{
  "n_layer": 8,
  "d_model": 128,
  "n_experts": 128,
  "experts_per_token": 2,
  "d_expert": 64,
  "d_shared_expert": 64,
  "activation": "swiglu",
  "moe_layers": [0, 1, 2, 3, 4, 5, 6, 7],
  "router_score": "sigmoid",
  "normalize_top_k": true,
  "routed_scale": 1.5,
  "balance_loss": 0.00105,
  "balance_bias": true,
  "router_bias": true,
  "shared_expert_gate": true,
  "init_std_router": 0.00911,
  "lr_router": 0.00095,
  "n_head": 2,
  "n_kv_head": 2,
  "head_dim": 64,
  "vocab_size": 8192,
  "norm": "rmsnorm",
  "norm_place": "pre",
  "norm_eps": 1e-05,
  "positions": "rope",
  "rope_base": 10000.0,
  "rope_fraction": 1.0,
  "qk_norm": false,
  "attn_scale": 0.125,
  "tie_embeddings": true,
  "parallel_block": false,
  "init": "normal",
  "init_std_qkv": 0.0502,
  "init_std_o": 0.0502,
  "init_std_up": 0.0502,
  "init_std_down": 0.0,
  "optimizer": "soap_variant",
  "lr": 0.00826,
  "beta1": 0.95,
  "beta2": 0.98,
  "weight_decay": 0.017,
  "lr_head": 0.0076,
  "grad_clip": 0.5,
  "warmup_steps": 200,
  "schedule": "wsd",
  "decay_fraction": 0.63,
  "decay_shape": "linear",
  "final_lr_fraction": 0.0,
  "batch_tokens": [65536, 131072, 196608],
  "seq_len": 1024,
  "doc_mask": true,
  "train_tokens": 522600000,
  "steps": 4490,
  "dataset": "wikipedia_en"
}
Below are experts of layer 4 (counted from 0) of a mixture-of-experts language model. Rows are named router (the router's row for the expert), gate (a neuron's input weights, with its number), up (a neuron's input weights, with its number), down (a neuron's output weights, with its number) and show model dimensions 0-127. Each number is 500 + 40 x the weight over its row's rms, rounded and kept within 0 to 999. Numbers have three digits each.
After each expert's rows: a language model's description of what the expert responds to; "comes before" lists some tokens at least twice as common just after its tokens as in all text. This comes from a sample of Wikipedia text that the model never trained on. Tokens count by the router's weight.

# expert 32
router:494558497512512488503405542550482424498496467490489501477526463552495450543521567502431508601558520406475487525508437490511482449511464556562503529516544548469504458562521601509556501455493469500523461483478573474565503537496549547523481597482507502445488519496511518528460516556531502575435436447487504423542503518469532479512465540501511477441560530523458538493525449485528461506444
gate0:536507461509515545485469541530515477444385519507477484485491534546508496523463534495467595603603606503471533543492476483474513471575506537470491531454517542534511467556495449511583499570490516448497477475501457453551491452543552509493488469562491494468479542454543510534504498505495459499558465542466507483438516447411486487573485572507484491497450509552448498459547539528511498431548
up0:492595538502495489537418530608563440452478528559476447456439485489498480458467474447467489564450528462500569468483461543497533450450470497514511522553545537474523550541588495521515503473495499471514448431496556467557458490471435407501534509524535527460453538523514476501479520441531418537519451480432506475463478470451499478534522505477557461479472430506430490468524501478489459489556
down0:556487497488403477535424560549466512545534568447566520491487437486486473501559522536502537475496477485513496511484548434430489478488479504471533551560532460521459515453525563529491506521559477520515505503456430536557508555486422474481470519537457463462501482528532530497530553378510483598486476449457492550468488481464479524443538483470425473532460473527421500463463484511478462589470
gate1:471539475496510492477540590528435490469466490494459456472633496433476496516549551549532512550459539507512489513456536525508428455523473518519514483474500494473536590552451483480536520448521538437495465447471588520484519445525510507559502532532574551576465545509530539515527520530479490470505506423481464420505476509486505455423373537480526508458522553491513556532532465540516508492488
up1:450433591539511502523476468432495435559560453496531464514481435497434468518482559482497557466507526478489411513544532515537525567485505472491538427504516527583450501505499517511460526578482504536509479523456441444593473523473441469463493570490497514417453462545432475537518432438474528535510527486477556560464508524432492474563482526445526488513514488494536516433467538470504483540509
down1:422545552494489507486519444499509511511536456430491541493494443576485475566462432500455547458502482511428574532516523560453422500518398410574527509509482477482555449521509531486494430506534566495528441513495479485553483541530472413481481467489499517436482497549503565480504519480504459512488464556494533502510469495500514564496489529494530434511501508493543418436543554547508455595521
Description: Pieces after periods or dots
comes before: ".", " |", "\n", "/", "_", ")"

# expert 43
router:541594506484563472526494532416499437457523540529446514477495494459513501404451520530518485529555529548526484473466439530542540505501513507523537511472538530528480440595569533490488433501508564514520490545521626562518443504438522532484434601553452485464473573518478519519450510523526498556495493556437548495445511528529514518494476496500522440522495516517533494535456494423506477461480
gate2:464531495474467565538498539511532431522495466504468526436526490511447500487503508505455536554532538497480563492450447545508572546498506477455515480459529469502457513531468451453518452521513475520521470527452584527547550507545590541422421539548493551520485536506476572449446408549491424500532495521564508586509503533532492527510509556496580464522494509520464484441459434486445528412480
up2:433545452465494433519557481499498436565475535584502580485540548603494475435574487537473560564476406525471546491484458465555463448427472473508475476468509536482492464529497471494508540470434578521475520474470521522523489534483519553535511550525479574443524512501518526518495492520470465541526472520451516501523486549526448537560533466498508442460522490468537492538563532407460561503463
down2:545539402492455465436416523446551500493520506479550529475433516516528479476537529550491501421489526550481478517506575502577505462468494504474479494485523530520423541474454488487468555472505527485435532555536476483473555428461483520536407445435487485462463417523587455510502491457525500534487526548477527447544533533456478468505503487517517427430488525507566474526527503491534555407466
gate3:421497482468496549553513497515511474529527496509420485479540482513455491476491541436503499484530525524591484525508445520490572510438543505551528535531539557545507511460514483497536397585511506488554449534441437471511430523561486554482533537476458434442540542463431466456523512501482444478531480526485531499533431544498412454422528448448475472528472489546492439461544415474514484493498
up3:582502469543543496458496519498485561491424464464566475510458512588552471523492461540488460518440527475470506517488460474504408494545503488488481474536467481473460567503463448543576513465475443511477510468554567495432524506515503526511459507480499510500411490496519528508520581549486484545581430538478489547498548497468557621560470531569523539547529499454510527544445512576529507509454
down3:509430576451517518528452570483488529404423439459573489526495542532545498492480506460462464535457412455530506481527556546471505503532500499510496473464431522545513520493462527450585552487554489449472403485557517531482447586480499524533524563541547499513538493502508522543477525530489544531495505502508534571480578500469518523516475493487595534471495461394485466503543542485528480518463
Description: Infinitive to and modals
comes before: " be", " the", "s", " have", " not", " a"

# expert 28
router:408528495409510461542531514479498450462537529501508579489528477531537476494498515507457452495477549516495520468422451572441511505570477537489562530482527532456477457564536469497498534485496525507591462523542575487481490454522519560468494489458585463479526513497413548555497517514500425492468452469463476487519477439425495493430522472507530481441523494525527568465561409507461435461466
gate1:507565530466520479505519518414513501519487463434467517505519526558457521500458475575481478539473525464474410480481458552471530571561542476504535490484504544471491478470476514474512459483544522543519460568517560517492468527415506494531456577485529497489488460603458525492513506346480424485515474546546478443525532456475448526547411507531526481527504533471537541469478534536518421472492
up1:471477467509504464479538463498511505567530471565512463468529479451486499453498515435571503485472474480474532476609532487499462572548499549523445471503461508552554477518500462515557538457470484535478538503516490434469528493454488562498548527549535542453498569451528557550489516529436574536485587435488541531442458549534558489559540501442506514518464440465509502554570412491515539577477
down1:400474511535431502503530490453565494482477506498550424495516512521546507470462524456546564552517508542513576542590522481571507477555537424503533490577484535517524411480555503470529478473504508513520566509527512520528484490470578563537477565525504505476529543496538471498482536542501534501464470591522532505492447529556565440540509477465550436541464566438462445494540464512504487461440
gate2:492534547467472479534384515468436528435544528469443465559449428517523519508508450515489522548510481465532538533445490591468467480575527470519448581484504505511546576498532491450527548506523496509469500531506530541484529515530526524491502521477496542501464537429585518589541543547518463522552526546452504559535434500437545567516527523512523491509527509494493524485536536486522361510492
up2:476538476520487515501539496474547395584491505543545519499533493434568502515499542471469535423485512473404571489494457496530536528437464469503579493503440446501429452539529536479492516468452518549502538505525435478541471486477566516514500555604533501492554509507524457466528500491501534511465485553563444430487497482481489461493549467551458498502505573521478525512406527498559593523463
down2:537432508457532466460451495552481513509491474452551542554488484481428516477443496508441517539546492516554512431475525477452521524559524508517427443537450539539483479501518591505472551439519453513448508468494513455492529558492466472479449446467558474453526502493526446495438576531588537498477478495471534472433487455485460456498429518567479450468530518502499511579482370445489515475483
Description: Parentheses in measurements
comes before: "1", "2", "3", "4", "0", "5"

# expert 11
router:465583549489484486532450609514512510501530500489503550466476474441514533464500479483527483543552485392503521442461456521486463478553547561452467506513542497509501495481559510518451490515443505500534494491556558508493438503488600514487416467554579508458495490462425546518430414534546523521522502495504500441495432449502490478537551500508547477530510591508490530519539388484504475472480
gate1:432548490443443499524529528469471460475491425484544455539479478497399460537479525508466558561534538484513469478532564519434520488457435506496518449530527478435436478572470464438459511500497573485436449538509549491486472521522460519473542556525482466463465493490453489545575525432486570464461474440476512387470472486475473442524422469484508460501509500509541483500501424464473512467559
up1:493484542548486435489568468433423518518527524527530495466524467563543523541524521507460501579438566502472523460531470464586444518530453546428437498480549494551490534514474519517469485513523466484571389476485497512565485476547509495487475525409491462487486564515545488566468534458443435512546539499464507515495546593471505531525472511575491464478572454511559513438546490523482483506525
down1:540462520487485512475492446465457488461535469456470487510535521473504421468537465557538501469483413501455520530499413548528489498424517437491578508508499509498536427506475581518483519533569477479469502554608475513514560460525506421544383493475492505476477468583479496475457467419510488472439529478536537503572492535509537471464523575469570444497529480449511538477491519446536509503496
gate2:489523525467453520608427508461508502487537466499469490485499527541502463536503464541505539480521513489507551452462448520448538532478495499455435457436468564480460461475482442509469427593423521483501486494501546518530509567499444541530459574475497539516454546506496472486443503565555564517543522522460536511502420458505461445553577480611513485537521503463431537472456511558497480497566
up2:481507459402448497453494532527400488557524435504511550466503524462474493534556455518500513476546464467449491486457459532501474514514461464506466490531586585515478521519527449470496489589466519513544454437499513520568510595456489493559493506569540552493568547487475464473460531553523456538528484532510546604476444504465413509521499544561495449484492528484491501509524491564523528577489
down2:483485451441514445416452480443497423530511520477521507481408539460508493440535542472506526488442500499501537542600485477537517495490509429495478564543541506479446555533485534489464495494473514474507521541504547572463575518511477511484537494492565437513519537539553516454481412554469443476459511568492473578445508502524491552497479515592480510475506594528560523474551493549533548448462
Description: Final year digits
comes before: " |", "–", ")", ":", ",", "),"

# expert 4
router:510548455410577461486494570462503490466525429512505499550503526528487508495478519528491449564469493481544496396494484473499491506545463514486513507478501555497556444554539568472527414500508527503555420514552557447536461509475541533473404526428545484444525559553512571508490456476512396489498527473478505474538437496509472524501450520465554460477498505542473520534588424490486538474491
gate3:493542536488466474432505498527454460440459484515460510540487574443500527498550438493458460581439461456570506401491460489520552467502472459485470497461430525557535511534540534461473478513461539548546477441514438551470536574492565573528433496473468486500503467581545433434478536468444437511533516537543463467512457449507489554481477538506550498512531442534538490477529481456555489483527
up3:489491510471524483470431516412450400514499505479530518443526531426519513444546479452411522519459522485471437477549524434530493497495491426520469410558464434482525471526470512499450468502491509524511516480511547492568445478484509431478490462521523431523535549422511499558537455480534491508548505550420527539478538490534474556508461514468467490526570519430479556449495494452608521514494
down3:538465487498515558509426506477566484552558501540513498469516503594540524482446510492504527526537500494579530489496510473544511404459509512456491482538500456489478475481441460455582544540548520475548508492577519461512510625499514482488511553519528468488608480517482521480461413441555569477501522499503479510539540507524451509460492518445491509528528508440529516400471535459516424467576
gate4:492540448591609499505518462454481525483513456452480499471523608456487503501467502542455425489435570526533507514530503575495523531490530469486467439477458535460492488548519516476509480499494508527554462517490383568475555504487473530429491579504546447507537523562526572468541538531520452500532482489449496445536501513576473531487522539465424489451538509561485498500566519529455522552496
up4:468454476488511581489543472489461562500544501480541507494464512500525437464427512497475509537569527527501563506547448525516496473511459527466444417505608535466561518543487477510478526526477445615525523445524474424476475526527567533499565495505451451484436520517549456504442455472525572475513488580502483474482502454485571503475455478535477536478574457456550533432502536464454546497529
down4:534515406498438512486523495460522406482469477519464485529496531550474532469440581546519405425523549486473511475452479493516491446485560579518538497417505503516446465543545561539507492501525568507522497509477465474500494550491566437466469473559449519523507501508444489441485521507532497472489506564490460562505509435481603430512459508525533515601485505555491570470462479470459540490519
Description: Space before date numbers
comes before: "1", "2", "3", "4", "6", "5"

# expert 40
router:474512449534481472508468519469462491456557476488490498489496510527463507467453519522480490530473567413497505420514438582496513487524472519534548488439445512437492491599512593418551498448529490472529551473466523511565465486475553537516414535481536485504455479550394518499468487502486455510453470427428563440460484519465492479477503501549481488482606544490467499510490490460587482481537
gate1:487501428519456469513599532494551469478518509487571477523507579465522486479472554586470516518532462474466436429449535522507486497507542548538510478396521493520511495580480523450487532503533500542492439579426589527479521539442465513510451530480493476577428504529468425522543576493542474431486510494427534482547495510480431490517499421506463518470513524469478464473505542491490492443505
up1:501441452525476439463510513455525479514600444531544533467486514516495493532460528505494517531472485556529482544451427464520469512541555512491407521514578493517558517495551502517464479548488532539438443459469497507605512516487495493490512552482473496425376536449539407467526530447501506508488588478510574553483407467484490545532515565527437517515525499495503468498474545499503524557504
down1:548509479465474465457512534541527554483479456465438476438523554558549474513465516500521567519511509469522545517540517473569474499494512467525437533616462486446513475507529515516595462535587540483479537482489499554488447423481453382531451518515522480439504508520519466461448484511450509432486511553497564489504518540480524420523517487620491557511534522486513502499470480437482566483508
gate2:517525380497474489544534544452443532535518535538518480478461567529518539436503435543534520514503525462479528560481483520414480527433491528436436518498495461527497526553542523511538485476472500534414512495486562470491463601455529519498507495496511459388491515513517539549472445450474523479492509478483464565468481437443414497533446516445479508465456524504473449504579567556517458506522
up2:499489455560514531519545552536481497536485532488534491492525499560484542515489456448518502508463489469478552588463471508512602535538527507553517542520510428469449498510522526462528488502461627487506493579477541497487469518433461470576481493572491545461573493520483501529511519441442469555467558486599517474571546394490418505486444479502539570505563504525543485504469490492511502527480
down2:512545518542472467516470493519476503506544503471539511516514551476499474455533496483518498533489489478524462423537439504538546482473535492504446445588564550448451553521450551538476385491554469473510527561509493443444526540503585519547453476478445450457569470512544467463490533542513448578426446529485475603471465553496566489500433536504520500533509518531457561477553511466522542498450
Description: Table cell separators
comes before: " ", "\n", " —", " —;", " −", " ."

# expert 13
router:484493468471584431535493529507430503467479525470492518469519500521510482473537603497518466513492517462494501474475465581550488491529485543516535537517493506482537361503542450467537497425498539512587503503545547469499474467541491545477509547477536440447509498462464563482445512505495424542466444403497487454478470467454487419440501547452569520493535485540517542453594463495494455466516
gate0:562592529463533527553527516503403558514513549568462481451513529488453511494503478536551494558530468500501433437456516490523544465493485472489564508443489479580500549527498485444507519510482411492471503500441501523478555527520492546477545498461552595523465501533533582445510496478486506450500441464505504488478510519522473479548501577528437526514409513582462453463507400528525469453529
up0:523511553514526555533486518593496489408500511461502419556473489515390501502534466449548544453491535539485514517517507449498532460558474511543560487475578434523500493525541499525476470489545463452503561455461521571551530497510389455529525564524495487524450481457524492489530457481482528572522468381478481465450476516415491467499501476533556466483545501468563469499449494497523450484510
down0:453476495494450532580499495552553518463534535480486416555526547496443531519503481590514551421494522465481510542432482440491556451606442467501529489540517495556483511541544464509487505482576442485533514435474416499581510480500476559503554549499452468473493517412546535495482473495534463530489498503448517524521499497445505460500475477564457477433460407434493505427495491495479506520500
gate1:502574458442477507544555542433457474493419428509460500454471426489494507486499531546498535528476549485503500480563536470472522573464414476495532491462516455556494539572469458515464558526430473557494421500500572495430466522513480489550467480521515553528501543526491516571542519494435478463442449488467492401487525566503478478533499486455498461420523534510491473501500510511555518398522
up1:492458501573492452508517440469432545521521506562538462504526459506465433471469488522484505434518441443495445468535532498582470459524441522557477464462502502490519467557527464475492508515524458539518407440557563443484539521468542446463470524457521517502470606449483509472497543485473475496474516458426506504476407475498528508552492590473537502510493467498558578514543535460517521602539
down1:465516540488393409485590490462475597557516397487534450494510522491567501517509473527443549453479488474561479563529458485547452430491487485518489483517471493463513425499543532458542463476520446497434445527553476541529495431531547513490485507448469505518478572541557474490524506469476537495545546545485512481458500548485492497503538499582519481519530586485480475438469503500551497566453
Description: Opening parenthesis after names
comes before: "1", "2", "born", "M", "R", "S"

# expert 18
router:487508501482530439502451554556428457424455415451446571504563550532469428499532603481459498513520517461435518483500546509545459462504469538527473509533533505536492509494540513459457418526468462548508512567470549477470547439479530531537493522541506467490493509571451505473524487462490432486539434415429492497493430455526499513496610504458540487516518536494528532469543481473517466456530
gate1:513593516550497493534521593489547454429463474478444449510498502545521518464508527530476455495527467527551449498486568458456535541504531378458464476496549521504555484493449479486461461461464476503520410496421542506436484496507500530460473522474512443500496479505576509557500521414461487439481381476519508521533502552499480441473480468508462469474525544482457471579489559445460488498536
up1:490496510554489483489531560493492508504524506523492492503486477501508490537501560475490527525457458489516480581580583405512484538553496403560505464511556515516552561531506466478517525541470440476420376455454514486566504605477516506521440486532502485456506546443468545537462438445480502456490435460557506569465508496473487497566422448460496509466520482573523472514468498477497477548512
down1:485478501514425438437511401432474547507476514491490497544546550503468520538495573521522533522539571488536508575506491463466457493498529436514456434534436523509484463467554519541521518537501527523454583503534507485480517450433537534437533525508560500496501532550491534499533534483514571489509470529464485452451400499467367441520479489522439455475515560518455518442451566518495494522496
gate2:494549450600530528548420511509461482449579535479459510543470518533505478461522468519461468542553542443515495551460509485567589475508536505439476486495479589583555500432474498539563492519467517531487525499506449467500555513495475506505485497445522508436508502482506513485592433501495480558453491402556530536512481560423480506486527547528527508446503514508558543477523484563455523473579
up2:531544529486512533451526452607439510551542513547521507443447468563441557510563454433506488436482462510471508524440499524514513542585480477534448555493478476471463425471513476455532495488493499525549476476516538558570442510440517551487493456533478465498508510465475455440505481489555550514492397504539521469517504499494468502426466563518487511516481583518547549429452562535457542546478
down2:565565513461519488479501485496490487551583455487519508501417450543465360538526531517499529490435504522493475464530474516583519512504466529448538540499464481497481490468461451502456521496530537495479511513523558444486561621532517509530459441519526451456529467510565494518515519541552502542477473478532474569438522540497439534491540528539553516558444557546599535478555503484562503485487
Description: Roles and titles
comes before: " of", ",", " and", ".", " for", " in"

# expert 21
router:540577486507544471550484559549530490470491494467475507534535505537469499467473526499492475539471506482467446407459420508519488454619438488551482398450513528473486486583572485489461448483424528477496494478524518457514493469462541566520481505476504449493495548487399532517456488470539460503438508405469559505488480480460423455482476481460465491479511528527496547460517435426524474465470
gate0:533521477498524457439488527529492553500422561528448547485468557524493500516524476467464468507517503448495505531540440502464440505592462561465559566521504432524517529546471451437554485535508501525526449485553529498508525480487547579475509525527493549457491562503560440483447465442483466526508482453463522493456556505506504524459440580495567524460467459501368488512449480554495437429517
up0:547508629481510516497440535492476497454502531571437526483498497457507445537427506469467478580437477452482548505517514492396461510488464487525613568528477568498521556487522541476468509484530522475527510473543505515575470483506477501502527526479507492420475533558550486514485484413616520482505483504485468491444557481545539527497561471518523515491447445527458544519483537468432521531526
down0:517463449515438572552486465487512560482527543499525517557572440506452473482528523543476448433557429495552484505490484488450560516499517576521530511577546497479509480507580493550564532518486525498518564414471489465517490580517488468562506554478560483513507490525511530522540530424452523524459517480476492533477530539476434524455568498552443511589477472485612549486503496517458511525554
gate1:471562458485525379492483515448572481484465458542526446603523507470442575482446487449505528521499480546490514475507487471491508446506524515497534521431479491501545573542504436497537564494480509539457398497460556514512514496523496524473505561481513533539485551516540501543485494374507518506409527491465480479526502438440440448518481449447456514505551515519480587463508473473517531451493
up1:519475544509468503430562499458539547555568470481511488472486442530461484538517511511546547581517506489577498443502480495488480464497502607459449523476527537521552528526492483472443534497555456582443550518477476436557430497463490549489452489495484484522433559496516416483522482440498487451458540534425497573503439455479493524477509593486481504526525436493504497474530438480462586506445
down1:503492546555493489520549490512484490484481490491488483519499533548567511554450451488517530451526466469540488518490520509541539437477509445574547528458548473451540462422527463519513461396423492473475469479577579512545488481471473465524490484558353516485564495516545511519541531591540536548471487516499494517530561522498503447527465514520542444431505574465450518458466522458484534512570
Description: Space before table numbers
comes before: "1", "2", "3", "0", "4", "5"

# expert 61
router:525560487537435460542443567555472489487505468524477525527455491509461508511440550541509480464554533463468508475442523531560510435537459497550485435469487488530537493530483502453485410535533449589497508542495562415504445445514591524496445554473581483507546484487482548547433452507535482525426524472478484466461510503525501484533552472471477504569479549525500535447564469429481425521514
gate0:506526521482510551487408563489517508466491455552540519494477500541478566539448454542547521510532530454457448484430419475483535446533562465508524572528535554476515490556475482477528546559461468509540478483528422480481523516548561513490502455486538521496538367522482541559480486572526474480469471495549517460468546487502503500532484578437479523475542561548448441511565566457529451478517
up0:486536484450505540513472506497495415480527494518488522488440529485459485469496456500509495497538505481507571450507590544491503494515472454582564545576546494499499453549516504450456471525493452503474546425469510508535467490496431467595446468505455491486508478509417506510488495542539414527545502433455520495459520491549465480528516502483478483451478521472482558519591636411531462566448
down0:550500532422391528475522469527589486428487519503544458490499524458534459542521441474548571423444515479473482493458420429474524515588434492498519484492592512507494526511538485483540473539535462528484471441472522453540454507477398501554467549529564445480480467540464506509520475489465501501526491490492538482412479490525553512517527500534482495505455460442468506456573534532516460556452
gate1:487540492468479456458560569509521464534488491444502504559503530520474441504529548428478502484452433463444449516503533472446536544464524519503479492497499500478539443484469455567562468459502494585493414508445567562485409470512481509477497572481580547399535525519482582555469511513453497467418521429453557510511504512481517512507420471425547481499509516516504513544532500502506486462555
up1:471466474535503558519513509549444557559497462447457520452517490469496440512527521431433496540524463534550511490499519514511400465488479495478530430480475463456542547542529468553529433557445506507508474436519457500487473484482512494517491532486566511456519563482424447494455528494472512478501535553471509591515456557464460526495454529490546491477417508546548603457529589407503456517455
down1:472552453495507485527524422503520543499467475495435508477471488448511515481557527506494539522483500524488485526430424558544398377571473500587530530422539565487513427519530509428519487491469555477440490511546507470543520491487490454491450511536464475450488467525565486447517454528473580499539502540552488451471494488522560420520493484497505412478486500522474545453469559474509514518431
Description: Word-final -ing pieces
comes before: " of", ",", "\"", " (", " and", " in"

# expert 42
router:478538528442481383489492539440506447447503466522498538522556511532521532461501514529462460521521495461465445417478463476500425512519470519442441486469481492493510438589498556465482498468426531474577482478471551421500531495493529524492494517484518474482540567496422542549474437506504490509540497478509545517538469489430437424459435541502543579522459526483546532438550471508570497435488
gate1:516485476507489467465589478465473497447417435445538458549524525538501476475560560535438460507461498477426454519505514531465519537525520492502515511467525551570608533548535492440524540454491465509516482543472563459508489551410473541497541544478514488599494535506501449497507484457527512529530515466529462465407529482466458435512428449454478502551451505483555549493457492545485539504423
up1:462521433568455531517521465556578488523546474543475467483510450542460513508500496481429512556519519492523476521516482473517424555530531551422451471537567457535539495468499478510443410542515465512519479508479571381545469512488467552463465472485486504550491560453483531535563478525486540542535502526464562509489438544489546521520527640577491521517501506505530562532493532501479549503485
down1:528451586476483404557463486554464498584491550492477482479515533555518421454490403466518536413511504538526525487399554516472515514508445415507476475507479491439435536503486565482525529514472491487450492467568470573517493494510535449437483569507491522482535489583466519468448562502555513467490437515489549477499475509470527443539514574484508461482561474470522539452520527486467509481498
gate2:549532528480516514540517569474540424474547496538525561536563523511481445486443410461490563512458556511517565479533491531459527470465495452481486454478530518535367506524529497518479527546483495498394510570498537528461495494552596542447481535469475477493445474457506452471511476548473553467450552527445499532575449497424524525536512532566543535536508498485496456482499476537516455534535
up2:462499496530478470521525505559514453625412474527478445496563511439487513492518460478463425550517513433426565453484472486461508467489427491595510515433509496499471511500536491448436512463544462491521463518450509462545514536424496447496516545453539554527568448505513520464478545451492450488569463513450551501552497506497447535465531540517531488470537481589546506567479485508559541506507
down2:497472512405502521495443517488504432498485502511506551499455524465509491434544464468439473544516530471526513425593528530548507459489538485481476469504503530546559559470488522581530526517528528517522497509467540414485574532475503447490513450485500509467464499531544470463453509540596485513397576565415508576473473523550520562465484490515472474477547479534514454542461509497572486489402
Description: Space before numbers
comes before: "1", "2", "3", "4", "5", "6"

# expert 31
router:481470475493425456504520541500443444541465508528479494509482506468491428504476464469528461526569551440532539497520499543522420445535518597544477492456503473480508418503503477467490455529461453496453484540536490466558498541493557533540490583544577479482495559498485529508431494490592444514425449473480500488495536463539467522460584480523546511497534545560459546442560459392493479495504
gate0:529532458524507541402450514539482515558475546468501532469548524504524464534501420460499478534513475432456461501559500472505500461584573488526452518475523493485562468532448528507510528413484466516476430499548471584559568538505517566542491448572538489515473463516564453529452517529484493521461494550494525431546554520475389507543457570483507511526497534541517414523540527532477508506524
up0:556482516426541481472479549543440491543427523556490510489434505529504439504516487422473487422512436447469557499542486482476521501521501490522570560466573456489471520492535503446489540433508469490485554421468496562515433535508494497526507565534588549454495503445543445490477486490500491549515460471441513479507577524555460457586483435501573481524436455525491532493477556460549502536479
down0:444542521453473516531475448530425454560546468491496538522472468493492499477481565484504536495525544478543525501517530546488452466518462469541534531508510571500430396502567480520548533539555532437544589473435450419480463614446510482513512552507464485497458510489498487460537492478499479512532508533470517531487524398498446508451590448491482462479463466461482497431542461530492518582520
gate1:549490509473455475503483503430485443530451492464467439476470545465409509478492493439461438509440477476506457484538519514477438525549544476500512477429520550505589562462473532472487510528548495481484491535417505521433548518426482499498437602500523414435456494546456534492607567519528540452507477538519471460507511514491501501478532460509481523428519542584495521448472465458534534475514
up1:517416452555418500503492476511474480515476529525460476440463571487487449492501540487554504553529481520480608514466526508534467493574503500491495543516546492425593476538499458524503450542462478503496504510463488472517524514425468524499407592594507466451489581491477463487524470495440537461530479451491473570485536442531520515527433589542569456489544484538527464508485547470486511538501
down1:444512512499476491537517460485546531455478469518518527444498503550496499466521539595508530472479533502444580493438513483466500504536523463517544473545485498577490527531465577457536570534466549488560414538530585490535484464526417460520465514542485530513551496493473521515506445430487541565451553452490488514520421515558556418460546506505464447580538488395462486529477520453514524492497
Description: Latinate noun suffixes
comes before: " of", ",", ".", " and", " in", " for"

# expert 23
router:517555557504534486505459564512478457532515508473489597512527496579490521479497487416497489511530572444506448498458473600473498508470526544527503425472466473523509396511556478462459442503525481475485515617535590495485521519533536527468487584514546510517541489499448497540435458544549520468465532531500553494514501513514425448520567578508571466456507478447501480464504476460527466506484
gate3:516543427546562501447562516490469423502488494527501421423494534536542565574499456508460531532515551522530552432459476503456460548490570464485431513405415514477476462524520445550494523511456463547543407440490517479474511446519545553483518471524459486459509552560455545483506485514487497468531547518565490475483481559471455442494503544519510560480585519508508494493490430527506498479534
up3:504456632472534498553489520527523480459487438445523503538510522502478491457489487450473441501548455530488455447550560438582549459484480502551540480557487476496500580456472531419487457480488475495456494429457448533501496554524479460505482546488535503440593519505488460560513553490492439525546477481465508489514501507470552533558562540455417558578480485518507473472482480516433529536445
down3:504520519564524481489498509466495444423451501524487490463475554533516470460529491497495458543583390529554505473520476525587499402510577589553459497514506478505496502474493519500495467486457481542507422464527432506485517532482513514461543484537497501435605494439449466515489533428520506463488462508451523497491515557538420612525516455479549521552523498468561434516516507467544518517460
gate4:471510554534504479573490572448516522460471525470552546539528592565493503534509496498495539515449538470422519493509477466478520488469582542565508537512474490551511506477543464422432496452546511426488525512458573466487528539489583510491512541486533523492494475521496454560415521544511565510549454544497504569492487518496457478482548543477581535442503462463433453455498530395477546532482
up4:475398471502539562502552445539456490548511537507433443514466473473548514539459559483537539510503519528479479500517492524472465494521425518435457520505537511528448511499443436521514529479466507574533503551526373520476466430446499552529578426521469481447477477466503495494528539544489478525541492562481534496520463446514601519483447506495416440521475522508526544502537503575526554506563
down4:458468528494491526467510521442494489500528438595509511592476572479467503447568495507532377511517483486464492487435492518516457392481476443437556511527524482492515489504503538491490485449503538536501455495496517495440433593510522613549530517471591494448545539523467512511509515540441474511514469523508517545462534507475471495432468461463580411521478489476456531460484457486521477498474
Description: Verb-governed prepositions
comes before: " the", " a", " his", " an", " their", " her"